From a checkpoint of a small mixture-of-experts model trained on Wikipedia.
Experts: 32 experts in each of 7 layers, 192 squared ReLU neurons an expert, 2 picks a token, a softmax router, a shared expert of 384 neurons.
Training: a variant of Muon for the experts, 648M tokens.
Below are experts of layer 2 (counted from 0) of a mixture-of-experts language model. Rows are named router (the router's row for the expert), up (a neuron's input weights, with its number), down (a neuron's output weights, with its number) and show model dimensions 0-223. Each number is 200 + 40 x the weight over its row's rms, rounded and kept within 0 to 999.
After each expert's rows: a language model's description of what the expert responds to. This comes from a sample of Wikipedia text that the model never trained on.

# expert 4
router,246,238,210,133,197,179,224,172,233,159,229,195,184,177,217,193,252,128,182,142,111,210,224,154,210,162,179,294,179,275,136,196,210,132,218,235,184,224,207,252,167,179,197,210,244,182,197,189,191,255,213,196,173,207,134,247,181,141,151,192,232,194,214,183,151,218,217,224,224,128,235,251,177,161,179,279,224,256,226,244,202,148,206,197,207,206,162,161,258,232,187,184,187,185,207,180,154,180,202,235,168,176,132,239,162,192,156,244,139,175,198,218,196,233,168,239,152,250,79,172,221,140,184,183,155,205,189,140,169,247,140,227,246,140,278,233,237,288,273,193,189,216,214,282,240,192,123,208,168,162,166,151,220,156,157,277,191,236,207,147,184,193,244,160,232,121,221,152,249,156,107,238,160,147,205,157,221,192,249,184,289,128,180,189,182,215,181,233,183,212,182,169,276,252,165,187,144,207,221,232,255,170,156,160,227,178,226,168,163,244,233,281,257,232,199,186,168,209,234,169,227,165,231,172
up6,147,161,215,145,233,204,194,147,164,302,225,164,175,202,140,105,173,140,158,190,194,201,155,259,232,215,177,204,222,167,193,196,207,148,174,201,197,183,166,257,271,331,172,203,178,126,158,214,215,211,206,205,164,234,163,244,165,204,255,237,149,156,187,187,129,167,242,240,139,205,169,281,186,217,174,199,201,206,296,146,193,149,234,213,263,162,125,158,202,173,204,227,176,262,192,148,111,166,145,247,223,165,178,151,236,229,186,146,210,130,243,185,221,198,206,212,153,177,181,206,178,154,189,209,236,128,185,218,209,208,194,145,213,234,182,189,217,239,206,220,255,136,219,163,262,199,187,271,174,110,144,208,176,78,222,193,178,179,187,175,209,291,228,227,156,149,153,159,209,215,190,167,233,185,195,325,191,181,155,197,240,229,229,201,274,219,182,134,167,184,243,155,241,238,221,220,194,227,204,229,193,194,213,186,214,252,192,194,198,196,151,214,184,240,212,269,205,141,248,204,180,224,161,129
down6,188,179,204,220,278,162,248,151,289,192,217,173,204,169,227,261,211,201,197,197,180,200,181,164,242,151,223,171,292,227,148,206,173,179,234,189,246,213,192,183,197,104,293,176,216,239,154,221,188,173,213,164,186,177,161,206,234,168,201,213,223,195,286,231,252,175,252,143,189,184,197,143,185,216,253,197,156,269,222,279,213,211,245,145,143,314,213,126,130,231,173,216,232,200,211,287,174,240,230,144,144,139,161,159,231,240,171,165,175,172,160,111,98,186,218,185,177,227,217,265,149,202,199,142,171,191,228,168,161,207,231,205,208,207,204,203,148,228,198,176,156,284,221,190,143,142,198,155,214,216,200,185,214,154,199,223,246,168,185,187,150,217,177,164,227,216,320,166,227,180,213,249,182,191,285,124,187,175,192,241,142,225,222,136,184,224,256,210,188,216,233,155,128,202,158,196,152,213,174,231,227,197,184,169,199,192,212,165,184,156,214,254,266,204,136,255,203,283,192,131,164,238,150,214
Line breaks ending table rows, list items and infobox headers, plus by after passive verbs and clause links like according, due, via, when.

# expert 25
router,174,223,152,136,200,150,191,209,212,171,196,226,230,287,171,207,191,166,204,211,239,266,147,163,176,224,243,156,214,204,199,193,240,230,262,189,211,83,216,209,244,207,249,159,157,259,144,218,251,221,134,192,255,135,154,207,205,168,128,258,225,242,200,202,239,211,202,175,196,97,162,307,126,222,130,203,234,135,218,233,218,166,166,188,198,260,195,217,223,236,241,167,239,212,179,259,215,154,212,177,185,188,246,235,175,194,192,257,174,195,247,214,230,286,198,263,236,215,224,222,165,204,175,159,249,160,325,189,233,198,228,239,120,122,172,107,199,236,216,163,301,151,186,248,269,192,148,200,211,186,222,121,235,247,138,166,177,203,192,211,195,207,184,215,212,179,167,188,265,207,212,177,206,226,250,264,249,218,252,165,216,212,193,188,200,198,202,223,167,97,177,227,156,264,237,218,172,274,195,170,192,150,170,217,166,178,229,245,232,241,239,210,199,184,179,173,210,220,245,190,206,228,285,152
up0,172,170,207,227,172,224,203,159,142,209,161,209,250,130,191,169,209,201,208,192,162,235,144,261,132,169,164,236,140,219,205,208,250,230,234,243,167,179,196,160,228,207,282,223,150,166,204,158,225,218,192,159,280,228,224,270,248,221,150,233,314,214,146,201,151,172,222,220,165,227,196,216,145,218,214,218,229,264,169,169,218,253,184,199,176,247,183,205,240,252,232,229,160,238,208,245,140,281,194,128,181,125,222,173,214,203,216,208,215,239,203,254,215,173,192,211,163,222,173,167,201,256,254,192,183,152,184,262,126,217,242,256,229,212,176,201,201,222,223,185,299,224,200,162,233,197,209,224,278,243,191,213,190,182,169,218,300,251,207,169,221,247,180,211,244,302,238,159,147,218,143,176,257,193,98,221,177,152,99,187,249,234,165,211,233,257,230,206,173,268,210,185,143,156,161,198,252,187,96,131,142,186,230,227,172,208,152,233,166,205,158,189,262,171,156,231,187,178,244,278,195,227,230,234
down0,222,217,181,202,173,173,194,268,179,143,114,180,174,194,170,243,225,157,265,252,173,141,190,190,180,210,246,147,214,226,196,172,152,172,181,203,262,231,202,175,118,219,205,221,141,219,231,208,148,164,188,193,202,227,261,224,190,224,216,224,256,222,177,216,241,171,108,174,177,182,134,191,176,139,110,157,188,135,181,193,173,205,259,241,283,208,259,232,201,188,226,257,264,227,175,211,165,199,259,173,147,210,148,192,193,263,138,251,243,216,186,196,194,234,165,162,221,225,141,127,213,239,202,219,254,213,206,194,149,134,294,218,143,294,268,182,203,102,198,153,151,241,216,180,315,152,176,220,224,202,217,222,232,198,119,184,198,206,230,218,176,220,97,230,151,221,238,286,244,129,141,221,201,132,237,235,240,161,192,143,191,169,197,173,157,179,180,216,211,185,209,182,245,152,173,177,176,128,202,234,226,278,260,228,224,187,231,190,164,146,264,212,240,194,178,233,217,237,211,217,186,204,240,165
Hyphens opening infobox and list lines such as "- Label:", plus prepositions like from, on, at, for, during, after.

# expert 24
router,193,186,139,160,221,185,206,199,188,177,207,278,217,227,287,198,235,231,206,163,226,204,159,161,253,163,204,192,187,186,104,210,260,208,185,229,242,193,178,242,181,234,211,196,213,240,212,236,122,127,223,145,162,208,141,264,201,310,273,151,235,151,141,186,208,214,248,198,131,219,177,244,265,223,258,155,218,235,179,188,155,257,222,243,220,195,211,223,145,223,107,157,236,203,230,184,182,202,245,127,188,245,258,198,207,164,207,218,207,229,250,208,193,157,196,163,232,212,122,211,200,211,193,242,209,186,130,186,204,202,186,157,182,220,165,142,247,230,238,156,184,236,171,159,176,153,252,281,166,190,175,178,211,134,214,198,212,193,222,140,214,227,184,151,190,189,149,234,185,175,240,158,189,237,230,238,230,226,161,167,290,204,202,283,171,242,188,204,183,206,232,241,222,175,181,308,65,249,229,222,197,104,235,207,211,263,180,208,135,211,232,188,162,116,242,250,134,143,273,232,214,155,193,194
up2,201,233,132,186,171,199,160,193,232,178,190,172,233,256,227,136,250,187,191,187,259,97,135,174,215,178,224,138,165,229,187,184,241,151,135,217,199,191,213,198,212,239,227,229,206,215,209,233,233,234,244,82,202,238,225,219,233,241,237,200,159,247,215,234,177,199,229,252,182,129,159,199,154,205,252,231,153,185,179,272,178,221,245,294,150,214,273,217,238,202,191,216,174,209,267,162,180,144,241,272,141,208,192,197,203,228,194,240,219,212,275,237,184,192,176,175,184,120,155,208,210,217,265,287,230,222,303,242,284,198,221,172,99,139,230,245,148,162,195,242,248,238,172,232,194,122,240,202,187,190,252,262,153,237,187,171,205,210,195,180,263,187,191,175,172,208,143,182,163,190,203,182,140,189,221,169,218,173,197,271,204,259,162,252,107,251,166,133,203,123,240,226,215,187,221,271,128,252,169,137,169,198,194,216,215,199,222,232,225,206,157,212,224,126,204,153,213,252,212,187,225,242,183,148
down2,250,224,240,223,226,263,231,179,193,151,142,175,110,174,171,220,268,215,279,153,210,172,170,165,132,176,241,246,288,138,170,213,233,168,293,206,198,208,178,228,217,263,200,261,255,229,197,124,248,176,263,180,231,197,239,149,226,188,179,121,218,128,210,260,167,172,174,245,112,169,240,156,187,205,225,164,204,196,279,254,210,208,195,212,171,212,237,247,221,203,148,176,190,155,212,190,253,179,294,180,199,167,276,250,211,210,226,176,184,140,211,156,158,248,251,219,170,198,213,158,219,186,217,197,238,185,201,207,277,229,177,143,168,114,309,174,204,214,192,211,189,219,260,243,161,187,208,160,185,113,166,162,153,272,229,164,281,169,194,169,183,180,235,163,157,215,124,182,195,153,165,202,134,183,197,236,175,221,188,281,217,203,120,139,208,217,228,222,160,282,197,206,143,150,208,168,236,174,232,208,222,189,193,193,185,165,203,209,191,228,204,248,233,177,271,215,157,142,189,156,208,136,169,179
Short lowercase pieces inside rare or foreign names and non-Latin script bytes, such as ap, op, ff, in Greek and Cyrillic text.

# expert 16
router,212,193,201,95,212,155,196,161,198,316,167,218,262,214,179,213,212,208,240,235,187,243,242,199,165,133,265,209,185,215,264,187,162,166,158,215,166,214,154,157,152,163,198,208,202,158,165,203,165,234,144,170,150,212,158,217,224,219,245,153,134,201,278,197,193,211,205,225,237,215,168,191,218,287,189,143,211,240,206,177,246,216,182,182,175,244,196,190,127,183,289,280,210,139,145,234,235,156,149,258,189,221,219,227,293,230,192,138,198,199,280,137,264,209,253,200,226,182,150,223,223,156,228,243,241,174,253,224,179,185,179,226,176,138,147,158,194,254,169,226,233,202,220,254,172,176,270,184,166,332,211,224,147,237,223,225,192,165,269,211,177,212,182,158,175,189,197,256,208,252,113,235,244,181,194,288,263,149,224,179,190,207,190,240,197,152,214,216,196,224,204,194,125,214,270,288,154,240,236,165,238,281,193,193,181,221,184,184,184,218,172,259,186,269,215,211,213,140,189,236,166,177,159,174
up2,237,258,204,182,107,248,208,247,212,183,163,252,213,215,222,257,239,201,230,226,124,133,248,138,203,203,237,159,181,161,202,241,231,164,200,243,150,175,263,223,232,233,216,216,305,129,165,201,209,173,229,216,197,208,195,235,228,223,182,135,245,132,242,184,225,234,191,184,174,165,218,148,237,210,187,194,244,210,164,205,191,136,189,129,192,261,153,215,193,233,239,235,203,285,220,191,237,232,215,209,186,165,230,245,194,234,185,151,190,170,274,150,285,232,239,153,90,177,180,149,288,126,208,205,272,146,241,192,211,169,140,262,214,200,226,164,187,199,205,173,175,229,185,192,229,182,194,163,192,191,161,179,105,266,209,170,107,181,281,137,241,164,194,207,234,176,162,237,170,190,217,215,238,234,233,194,228,193,221,186,184,251,150,204,104,164,250,207,152,181,254,233,194,188,179,240,235,246,256,165,201,224,199,266,103,142,170,169,144,139,138,225,223,233,253,217,174,205,221,159,242,265,180,211
down2,224,182,161,318,181,200,205,225,148,256,178,185,204,277,169,120,233,149,280,256,211,244,206,216,218,226,163,256,154,250,182,147,161,161,235,228,222,249,218,219,223,255,194,115,158,178,231,232,139,164,167,169,180,237,103,209,189,166,221,255,224,212,248,233,107,170,229,236,223,233,188,196,193,240,256,257,166,187,215,249,158,149,202,219,216,184,198,275,222,181,205,122,156,264,167,190,186,206,219,191,240,150,168,283,169,141,190,136,188,160,221,159,149,158,199,224,227,195,212,212,178,183,142,145,201,225,174,218,210,235,218,143,265,271,233,195,180,208,176,138,205,161,228,192,206,220,266,194,189,112,268,194,209,263,125,178,245,204,268,231,179,210,232,160,149,273,253,127,228,191,235,214,182,183,190,194,106,137,216,202,193,91,243,188,188,198,191,200,238,206,265,262,206,222,138,179,170,147,211,220,211,192,193,215,185,201,180,212,201,271,240,179,235,205,201,234,266,249,222,230,189,134,228,230
Place names, nationality words and recent years after commas or in, such as Germany, United States, American, German historian, early 2022.

# expert 28
router,230,201,209,150,216,235,183,165,144,196,262,222,201,284,247,251,228,195,219,160,138,176,167,204,220,162,198,136,263,262,240,212,277,151,211,236,211,202,152,207,207,265,216,185,168,254,258,206,299,226,216,221,224,171,236,159,196,185,128,227,184,247,177,175,220,211,169,204,154,177,166,161,157,165,214,234,258,174,221,222,236,241,189,144,193,222,136,262,247,136,145,196,250,197,197,237,204,49,187,179,214,244,200,208,212,215,171,152,173,162,160,262,168,137,184,220,213,160,189,250,162,143,191,206,202,175,207,163,198,165,209,190,172,221,159,292,163,214,124,167,223,173,122,177,157,256,145,214,150,183,193,229,139,137,185,224,185,171,149,207,139,153,127,177,124,204,137,178,162,227,203,156,260,182,195,215,170,186,204,225,194,295,200,188,168,192,211,154,256,178,200,283,228,160,202,239,240,184,175,222,261,261,247,164,228,234,104,225,127,235,206,183,179,197,170,237,180,233,271,170,146,261,195,203
up0,187,221,172,231,164,286,204,212,155,132,153,229,142,189,137,132,127,149,254,238,169,243,195,166,209,225,187,183,238,192,166,228,164,225,231,118,188,157,151,216,189,179,208,175,195,189,192,163,238,195,167,173,228,182,175,196,190,166,243,246,211,223,179,213,205,201,154,189,208,185,153,230,209,195,164,183,198,274,216,202,165,219,185,153,246,232,247,166,221,230,241,145,206,297,186,224,178,209,285,219,199,154,196,212,197,147,256,206,250,146,123,209,212,152,234,132,248,214,275,167,239,174,229,160,125,179,228,279,191,228,234,188,193,168,187,197,153,188,259,251,161,200,212,132,141,232,109,191,194,163,240,161,211,188,188,177,190,208,148,194,208,159,169,182,154,129,119,233,170,287,157,267,198,102,240,136,174,192,245,281,151,177,263,188,216,242,178,118,221,238,279,191,152,158,221,162,189,206,176,171,202,183,154,193,156,174,179,208,178,87,265,194,186,169,214,141,162,235,242,127,131,245,191,207
down0,209,219,157,188,135,247,162,149,145,245,239,146,256,180,255,172,148,212,230,235,188,260,179,189,141,172,197,239,81,158,254,209,270,190,210,179,244,170,216,179,251,207,162,238,191,277,171,211,244,166,161,196,157,112,228,200,167,228,155,214,99,138,188,118,219,239,209,136,210,180,208,185,190,136,208,222,195,207,222,203,177,230,235,190,170,283,287,215,180,213,209,201,209,180,152,211,214,226,265,217,159,236,201,249,221,222,225,211,212,186,239,266,164,253,289,176,237,158,175,261,242,224,203,192,182,189,217,174,258,156,222,181,212,166,166,133,223,217,255,286,179,209,126,255,140,231,195,178,228,172,273,212,204,141,180,147,281,163,173,164,199,253,180,184,249,226,144,188,177,121,237,145,221,154,232,169,254,226,205,160,272,243,189,170,265,200,162,241,166,178,202,205,198,202,134,218,186,146,218,166,198,210,167,114,188,239,180,215,268,143,174,189,279,223,199,258,242,211,207,140,170,212,166,211
En dashes in score and year ranges like 2006–07 or 6–4, pipe separators and slashes in tables, and infobox field words like career and Position.

# expert 26
router,199,186,187,140,231,222,228,180,198,248,156,239,143,225,232,258,265,192,209,172,222,220,203,208,219,145,258,180,209,98,146,193,191,162,228,189,177,268,235,283,187,224,257,270,260,166,298,195,200,172,252,166,218,215,225,200,208,187,244,212,217,218,187,161,116,224,195,219,192,252,256,139,194,195,248,220,195,253,176,149,215,276,205,271,128,206,208,233,152,172,250,216,211,248,207,180,222,149,264,139,193,224,204,176,172,200,220,198,165,226,166,194,178,268,252,150,156,146,178,175,160,189,197,278,142,202,157,159,126,180,131,161,153,232,143,212,175,161,155,230,138,252,167,179,209,184,191,270,238,260,290,159,208,205,258,231,212,172,202,228,163,203,229,186,193,302,200,181,209,267,277,161,176,245,179,207,197,209,166,169,196,168,189,159,135,187,221,182,220,188,305,195,99,226,172,194,263,219,189,165,212,228,188,119,154,215,253,197,193,164,154,184,197,99,222,223,182,214,198,226,170,221,182,270
up0,206,217,246,226,154,221,153,157,130,271,163,175,159,234,193,196,152,171,156,156,171,173,154,197,224,226,183,243,177,243,256,210,173,187,144,165,171,299,156,223,69,205,191,143,222,236,214,187,204,148,148,208,222,310,187,272,182,222,134,286,260,175,279,252,175,348,149,251,228,171,202,175,131,238,179,209,196,184,135,193,289,247,188,184,222,151,228,212,202,182,227,235,221,198,276,176,183,214,172,199,206,196,196,219,252,242,183,207,180,191,156,231,200,206,184,258,223,225,176,186,171,145,224,272,217,214,226,247,187,219,168,145,185,194,156,242,189,191,250,186,220,183,251,226,189,215,124,217,269,202,192,220,144,219,218,268,179,220,212,169,171,166,227,216,182,225,143,209,138,155,168,179,219,137,154,205,149,234,163,191,143,225,201,200,213,140,239,162,111,138,261,227,250,225,296,230,141,156,230,146,233,187,211,224,184,221,210,224,153,183,210,214,265,192,200,206,189,217,248,157,241,198,179,179
down0,173,199,208,163,229,234,104,234,180,143,276,167,260,215,209,129,236,197,165,230,286,194,171,183,150,204,165,179,182,230,178,345,231,263,235,226,158,199,207,206,175,209,136,202,208,189,175,191,209,192,131,255,165,155,249,206,218,218,178,189,150,258,255,195,286,152,215,147,191,165,203,233,197,216,207,188,212,279,215,266,165,152,172,190,189,166,209,194,153,180,219,224,257,164,203,235,175,269,244,277,254,231,193,248,204,240,243,217,215,203,216,180,160,168,222,165,147,190,211,235,188,234,237,235,200,142,148,108,243,244,179,164,172,242,248,186,165,168,256,245,197,255,176,172,213,211,250,189,202,255,148,223,214,160,279,246,190,206,187,244,250,313,200,216,232,142,230,156,206,180,200,123,118,188,242,225,188,175,189,169,275,200,156,211,201,226,231,175,217,243,248,190,271,283,204,281,232,164,217,177,204,194,200,194,248,115,156,169,197,199,196,226,235,185,229,240,212,102,221,227,242,181,266,213
Lowercase word beginnings after articles or prepositions that continue with a suffix, such as invent(or), defend(ing), learn(ed), inter, res and mis.

# expert 31
router,176,176,105,164,116,171,176,160,262,130,194,236,164,181,302,226,148,123,207,184,196,241,173,206,266,193,220,158,179,143,142,205,174,201,280,246,197,210,234,213,219,199,232,218,207,191,151,236,230,205,256,204,162,188,281,163,251,182,189,152,192,175,227,227,214,211,282,215,158,259,189,209,152,130,247,185,164,165,181,217,223,189,200,202,195,219,292,280,154,160,207,176,253,166,258,185,228,160,224,147,170,196,235,207,201,263,224,181,249,263,179,237,231,257,172,192,209,126,196,161,195,202,197,200,200,137,201,169,215,131,116,142,194,250,225,193,212,81,177,229,183,178,196,93,159,221,282,248,190,202,128,181,251,160,221,272,215,197,215,220,233,220,158,130,206,281,145,156,134,197,171,193,190,257,164,255,247,191,198,159,194,182,240,144,170,174,158,182,276,166,233,229,126,218,167,218,171,237,194,168,228,160,188,173,167,188,204,228,212,195,219,111,180,151,194,222,165,250,188,184,180,201,194,204
up7,258,171,284,201,239,138,161,277,186,158,185,197,226,188,154,182,234,146,139,156,133,289,168,122,183,170,123,138,238,296,255,173,220,152,200,199,181,176,231,197,193,206,161,215,232,198,191,187,121,222,212,157,216,176,170,170,207,198,178,214,226,248,214,203,143,211,159,256,221,183,189,161,208,146,245,208,186,223,197,207,195,196,180,251,203,200,170,195,181,153,172,197,225,225,172,230,153,161,224,226,198,222,121,212,222,162,118,223,109,203,227,241,252,269,200,241,203,262,180,161,283,176,205,131,283,198,218,184,188,252,244,147,134,281,189,214,219,208,241,252,140,174,261,217,171,160,189,163,194,174,169,240,159,123,285,214,213,208,295,115,162,212,213,199,208,269,177,197,171,191,226,239,215,217,283,228,194,219,200,214,182,165,209,208,234,191,182,171,222,209,202,110,188,211,231,250,182,133,205,172,194,201,195,149,219,224,201,153,205,204,140,258,218,190,274,130,149,235,237,183,283,294,197,244
down7,185,218,172,210,202,248,217,175,220,161,88,152,200,255,155,197,155,281,245,258,231,226,144,221,208,195,188,180,218,164,137,156,241,155,225,205,216,247,201,181,230,154,254,172,211,88,310,196,180,176,198,199,185,161,215,258,187,255,254,216,156,183,170,195,286,170,197,249,261,263,182,156,223,179,196,138,234,171,171,132,165,219,210,148,197,211,226,149,253,273,257,71,102,233,208,223,276,268,189,183,190,271,191,217,252,224,106,164,229,225,204,240,161,178,193,159,301,223,175,192,217,214,179,217,178,186,222,201,207,222,184,161,209,234,229,153,156,203,162,177,196,178,222,223,172,219,184,195,195,202,160,146,210,208,176,181,258,195,147,168,237,161,180,165,230,171,167,217,180,242,226,197,95,204,193,191,216,207,154,145,165,229,217,160,172,173,208,196,240,126,172,289,226,258,233,180,250,238,181,215,168,207,212,150,175,203,269,162,208,251,206,253,218,87,224,237,228,230,223,210,217,218,186,233
Opening quotation marks and first pieces of words split into parts, such as pun-ctulatum, dis-guised, conv-ersation, plus stray spaces.

# expert 19
router,202,280,242,181,236,130,239,165,226,256,174,208,165,295,246,167,152,129,265,92,168,204,196,210,182,224,219,185,149,256,191,129,209,155,209,209,210,216,257,234,230,192,239,211,250,163,174,241,213,214,202,236,182,245,173,220,209,205,159,177,249,197,169,198,162,211,206,254,223,158,295,225,175,142,161,129,234,209,207,133,196,200,240,249,298,180,184,275,284,190,190,232,229,222,169,236,204,167,230,206,172,232,163,231,196,135,187,221,207,215,229,250,190,168,135,270,259,276,281,189,172,184,200,266,206,249,260,245,262,235,204,252,160,145,225,225,227,227,210,188,225,217,216,251,240,240,289,216,160,208,260,197,132,211,203,285,222,220,202,186,193,190,212,237,175,187,168,81,212,264,185,246,150,190,221,223,194,214,166,212,258,196,165,228,196,130,89,188,164,221,151,254,228,170,203,190,204,169,185,206,210,182,140,172,224,202,276,174,113,186,199,156,192,241,200,166,196,236,216,216,213,176,226,155
up6,142,162,198,167,179,170,155,165,209,241,202,229,203,260,215,159,184,215,213,104,231,220,222,201,175,211,179,231,187,217,197,187,180,155,189,249,280,116,170,158,254,171,169,235,220,140,186,184,213,157,157,165,258,176,216,267,193,289,161,157,189,203,155,185,210,219,191,199,282,179,260,197,199,140,194,214,153,189,171,150,105,201,137,185,167,199,270,210,182,239,206,179,173,195,246,178,183,254,183,185,239,170,242,217,138,232,177,193,172,190,224,210,164,217,151,202,270,174,199,117,197,229,215,194,138,196,177,201,194,236,185,245,158,180,144,228,238,214,238,241,186,199,137,272,146,186,232,261,264,198,305,286,194,206,158,183,156,189,196,168,109,182,257,161,242,181,249,261,197,165,223,230,239,203,233,229,224,219,253,178,157,228,208,202,165,209,222,328,230,121,114,188,195,153,191,214,151,210,253,185,158,111,239,107,199,267,248,177,144,137,223,217,263,130,240,231,206,227,198,204,169,179,203,179
down6,177,201,163,223,172,121,203,130,169,114,240,214,177,92,272,173,262,222,172,201,216,181,249,224,131,181,244,293,300,219,220,158,210,222,193,134,198,244,155,185,160,190,239,147,173,202,254,175,133,229,188,142,173,206,204,188,224,166,220,216,212,191,242,208,191,167,260,182,135,211,250,188,168,135,141,212,243,210,204,247,274,202,204,185,230,219,218,182,210,252,228,206,203,243,226,205,237,223,233,157,99,192,233,154,266,163,139,198,159,159,168,174,255,259,164,262,127,224,146,235,237,203,250,248,187,108,183,259,130,184,179,227,252,224,236,209,273,267,234,231,201,229,211,174,225,194,182,181,195,161,240,196,222,236,251,188,219,178,209,203,253,215,186,173,240,267,247,177,230,124,189,147,184,236,200,181,188,281,144,197,195,212,197,185,272,225,202,198,198,216,181,288,167,175,167,222,227,209,185,159,276,213,276,230,226,241,268,192,200,207,203,180,132,191,204,170,155,150,181,216,270,266,214,144
Commas separating place names, list items and large numbers, such as Aba, Abia State or 15,250,723, plus paragraph breaks after headings.

# expert 10
router,210,261,160,231,221,200,189,160,187,339,252,223,215,199,209,172,238,266,180,129,190,164,204,245,233,142,182,235,178,170,230,110,246,195,195,212,119,217,192,188,137,205,234,162,197,185,142,225,132,216,190,242,213,183,179,252,203,177,118,143,171,170,208,188,203,210,167,231,213,228,167,192,250,191,195,131,192,202,209,240,218,127,228,138,184,140,217,208,228,160,209,165,230,176,244,172,248,265,188,194,164,218,151,301,286,224,157,172,201,96,178,252,220,198,176,239,249,169,152,168,210,234,185,185,211,252,186,179,157,248,277,277,253,196,197,176,183,136,192,186,241,237,189,276,152,254,182,115,204,226,229,230,189,251,211,216,203,143,238,211,162,183,178,154,184,243,188,205,255,201,273,185,256,211,199,201,132,242,128,211,164,291,173,170,239,171,192,254,186,244,213,191,228,216,266,300,207,165,210,181,240,190,127,223,205,178,226,284,193,232,150,178,152,223,166,205,219,166,173,141,186,196,165,253
up1,242,228,122,198,154,175,245,235,207,195,198,180,220,180,125,194,208,234,221,209,210,255,126,182,250,196,180,180,235,261,234,224,158,273,235,263,140,213,245,221,211,239,241,259,175,201,247,185,201,222,177,265,220,158,220,183,167,198,264,172,216,189,247,170,143,296,176,169,126,232,221,198,216,200,244,175,189,233,210,278,65,122,240,176,261,138,189,159,244,110,157,210,223,199,200,258,147,237,243,162,156,194,177,189,115,178,187,247,199,166,178,174,200,288,187,140,180,178,176,146,194,157,214,145,213,125,248,217,197,135,167,158,257,276,209,189,195,240,139,205,180,183,224,172,192,206,179,213,224,215,179,235,179,273,241,215,270,240,175,161,176,131,199,171,217,296,215,141,237,173,230,265,195,219,211,238,207,219,230,195,184,231,246,254,234,194,193,250,207,136,123,155,159,183,198,265,236,219,271,145,227,228,198,239,186,235,203,188,213,269,239,177,188,200,162,284,224,227,196,158,229,195,227,203
down1,199,103,233,213,175,173,190,221,156,195,260,229,168,148,242,181,280,145,156,184,213,203,271,229,189,141,187,199,210,231,131,176,186,147,184,114,175,145,216,187,126,180,159,221,227,202,219,180,210,194,207,238,162,226,183,263,128,137,206,222,183,254,148,215,313,218,207,192,130,254,253,146,131,289,154,236,187,197,254,176,158,147,227,248,172,191,180,233,101,218,174,202,230,147,256,224,188,153,197,224,227,221,213,175,187,174,145,153,185,245,255,165,209,177,297,256,180,131,153,249,211,195,231,133,196,217,246,199,205,162,219,196,215,193,207,173,182,123,278,237,288,164,242,214,280,181,205,165,220,178,149,254,174,187,209,146,191,153,197,234,209,146,284,194,177,185,256,211,237,191,227,207,187,215,247,193,246,202,185,250,191,163,175,289,153,138,226,104,189,191,230,276,245,235,208,168,212,207,194,239,203,195,185,213,199,251,202,129,207,135,228,172,188,240,236,194,179,246,176,207,209,218,159,204
Sentence-ending periods, abbreviation dots such as U.S. and Frederick A., and number pieces after a dash or decimal point, such as 1980–81 or 00.91.

# expert 5
router,117,189,176,156,206,173,208,176,249,155,228,215,217,323,204,171,138,153,300,160,197,199,174,200,246,173,168,280,190,135,120,234,203,187,159,227,229,269,143,249,197,218,102,264,220,198,196,157,204,176,242,162,220,186,221,139,216,155,271,181,177,181,173,169,194,197,171,194,225,235,242,110,167,247,190,165,212,150,223,199,219,166,207,231,161,81,192,227,219,154,161,184,148,196,196,177,241,198,246,282,155,151,192,142,237,195,189,205,224,190,167,158,182,164,202,186,180,248,190,264,151,156,249,238,261,114,175,194,195,151,232,198,228,188,206,254,177,281,259,251,236,241,181,214,294,254,190,248,169,116,149,167,147,197,126,196,229,238,164,213,150,165,229,249,228,268,191,229,203,193,208,186,230,215,200,232,222,182,167,221,191,203,237,185,152,230,170,146,201,270,193,184,210,179,186,183,259,105,196,215,221,252,132,198,185,214,239,252,206,258,248,165,206,214,181,203,250,197,264,188,174,193,230,234
up1,197,177,185,254,182,225,178,232,181,193,229,107,253,259,192,215,180,226,150,144,191,261,192,169,202,199,217,246,166,214,238,165,222,173,219,247,229,160,260,132,155,212,201,168,264,211,257,182,222,233,255,176,208,157,281,181,190,187,304,177,139,244,188,200,242,175,260,104,215,182,159,247,281,249,245,217,155,204,190,283,210,238,136,158,253,96,164,177,222,243,260,230,205,229,227,170,273,174,240,236,139,266,158,261,179,216,199,221,254,195,209,232,178,225,176,174,254,162,196,137,202,196,134,208,182,174,184,213,234,255,205,164,269,184,224,157,193,256,154,173,222,179,261,238,237,237,189,196,180,238,143,182,173,224,193,152,257,243,173,172,224,157,215,133,223,179,162,171,194,132,238,244,219,244,243,236,207,274,201,154,221,215,230,236,194,196,259,119,226,241,220,210,230,142,206,279,233,189,150,179,233,251,225,228,112,215,269,270,208,163,168,164,191,220,130,166,203,183,155,198,202,192,142,175
down1,149,211,203,218,167,287,203,222,230,235,181,182,228,221,214,237,314,201,199,208,250,208,301,217,178,177,202,190,230,154,164,194,199,133,228,208,204,256,217,180,201,216,229,146,221,245,236,153,167,188,200,96,228,197,232,169,220,244,215,202,150,106,216,194,223,210,162,217,172,197,218,174,185,198,194,196,229,170,216,204,208,238,236,179,220,160,193,118,209,183,185,207,178,186,216,167,289,219,206,189,198,216,249,178,177,264,215,209,209,171,146,182,237,129,228,219,109,236,237,223,192,144,193,123,237,265,187,257,249,247,143,256,217,267,255,201,148,166,199,213,210,255,164,182,154,245,131,132,237,162,169,211,142,207,215,178,115,193,254,206,263,245,184,221,234,174,213,106,224,192,133,177,108,142,161,156,187,228,188,192,263,182,127,209,111,212,323,202,224,246,203,208,234,281,228,273,194,248,232,155,206,239,161,156,232,211,218,207,177,240,226,173,208,165,189,159,208,140,183,293,198,236,171,202
Equals signs in section headings like == Results == and === April ===, plus mid-word pieces such as ince(nti)ve, Au(st)ralian and occ(lu)sion.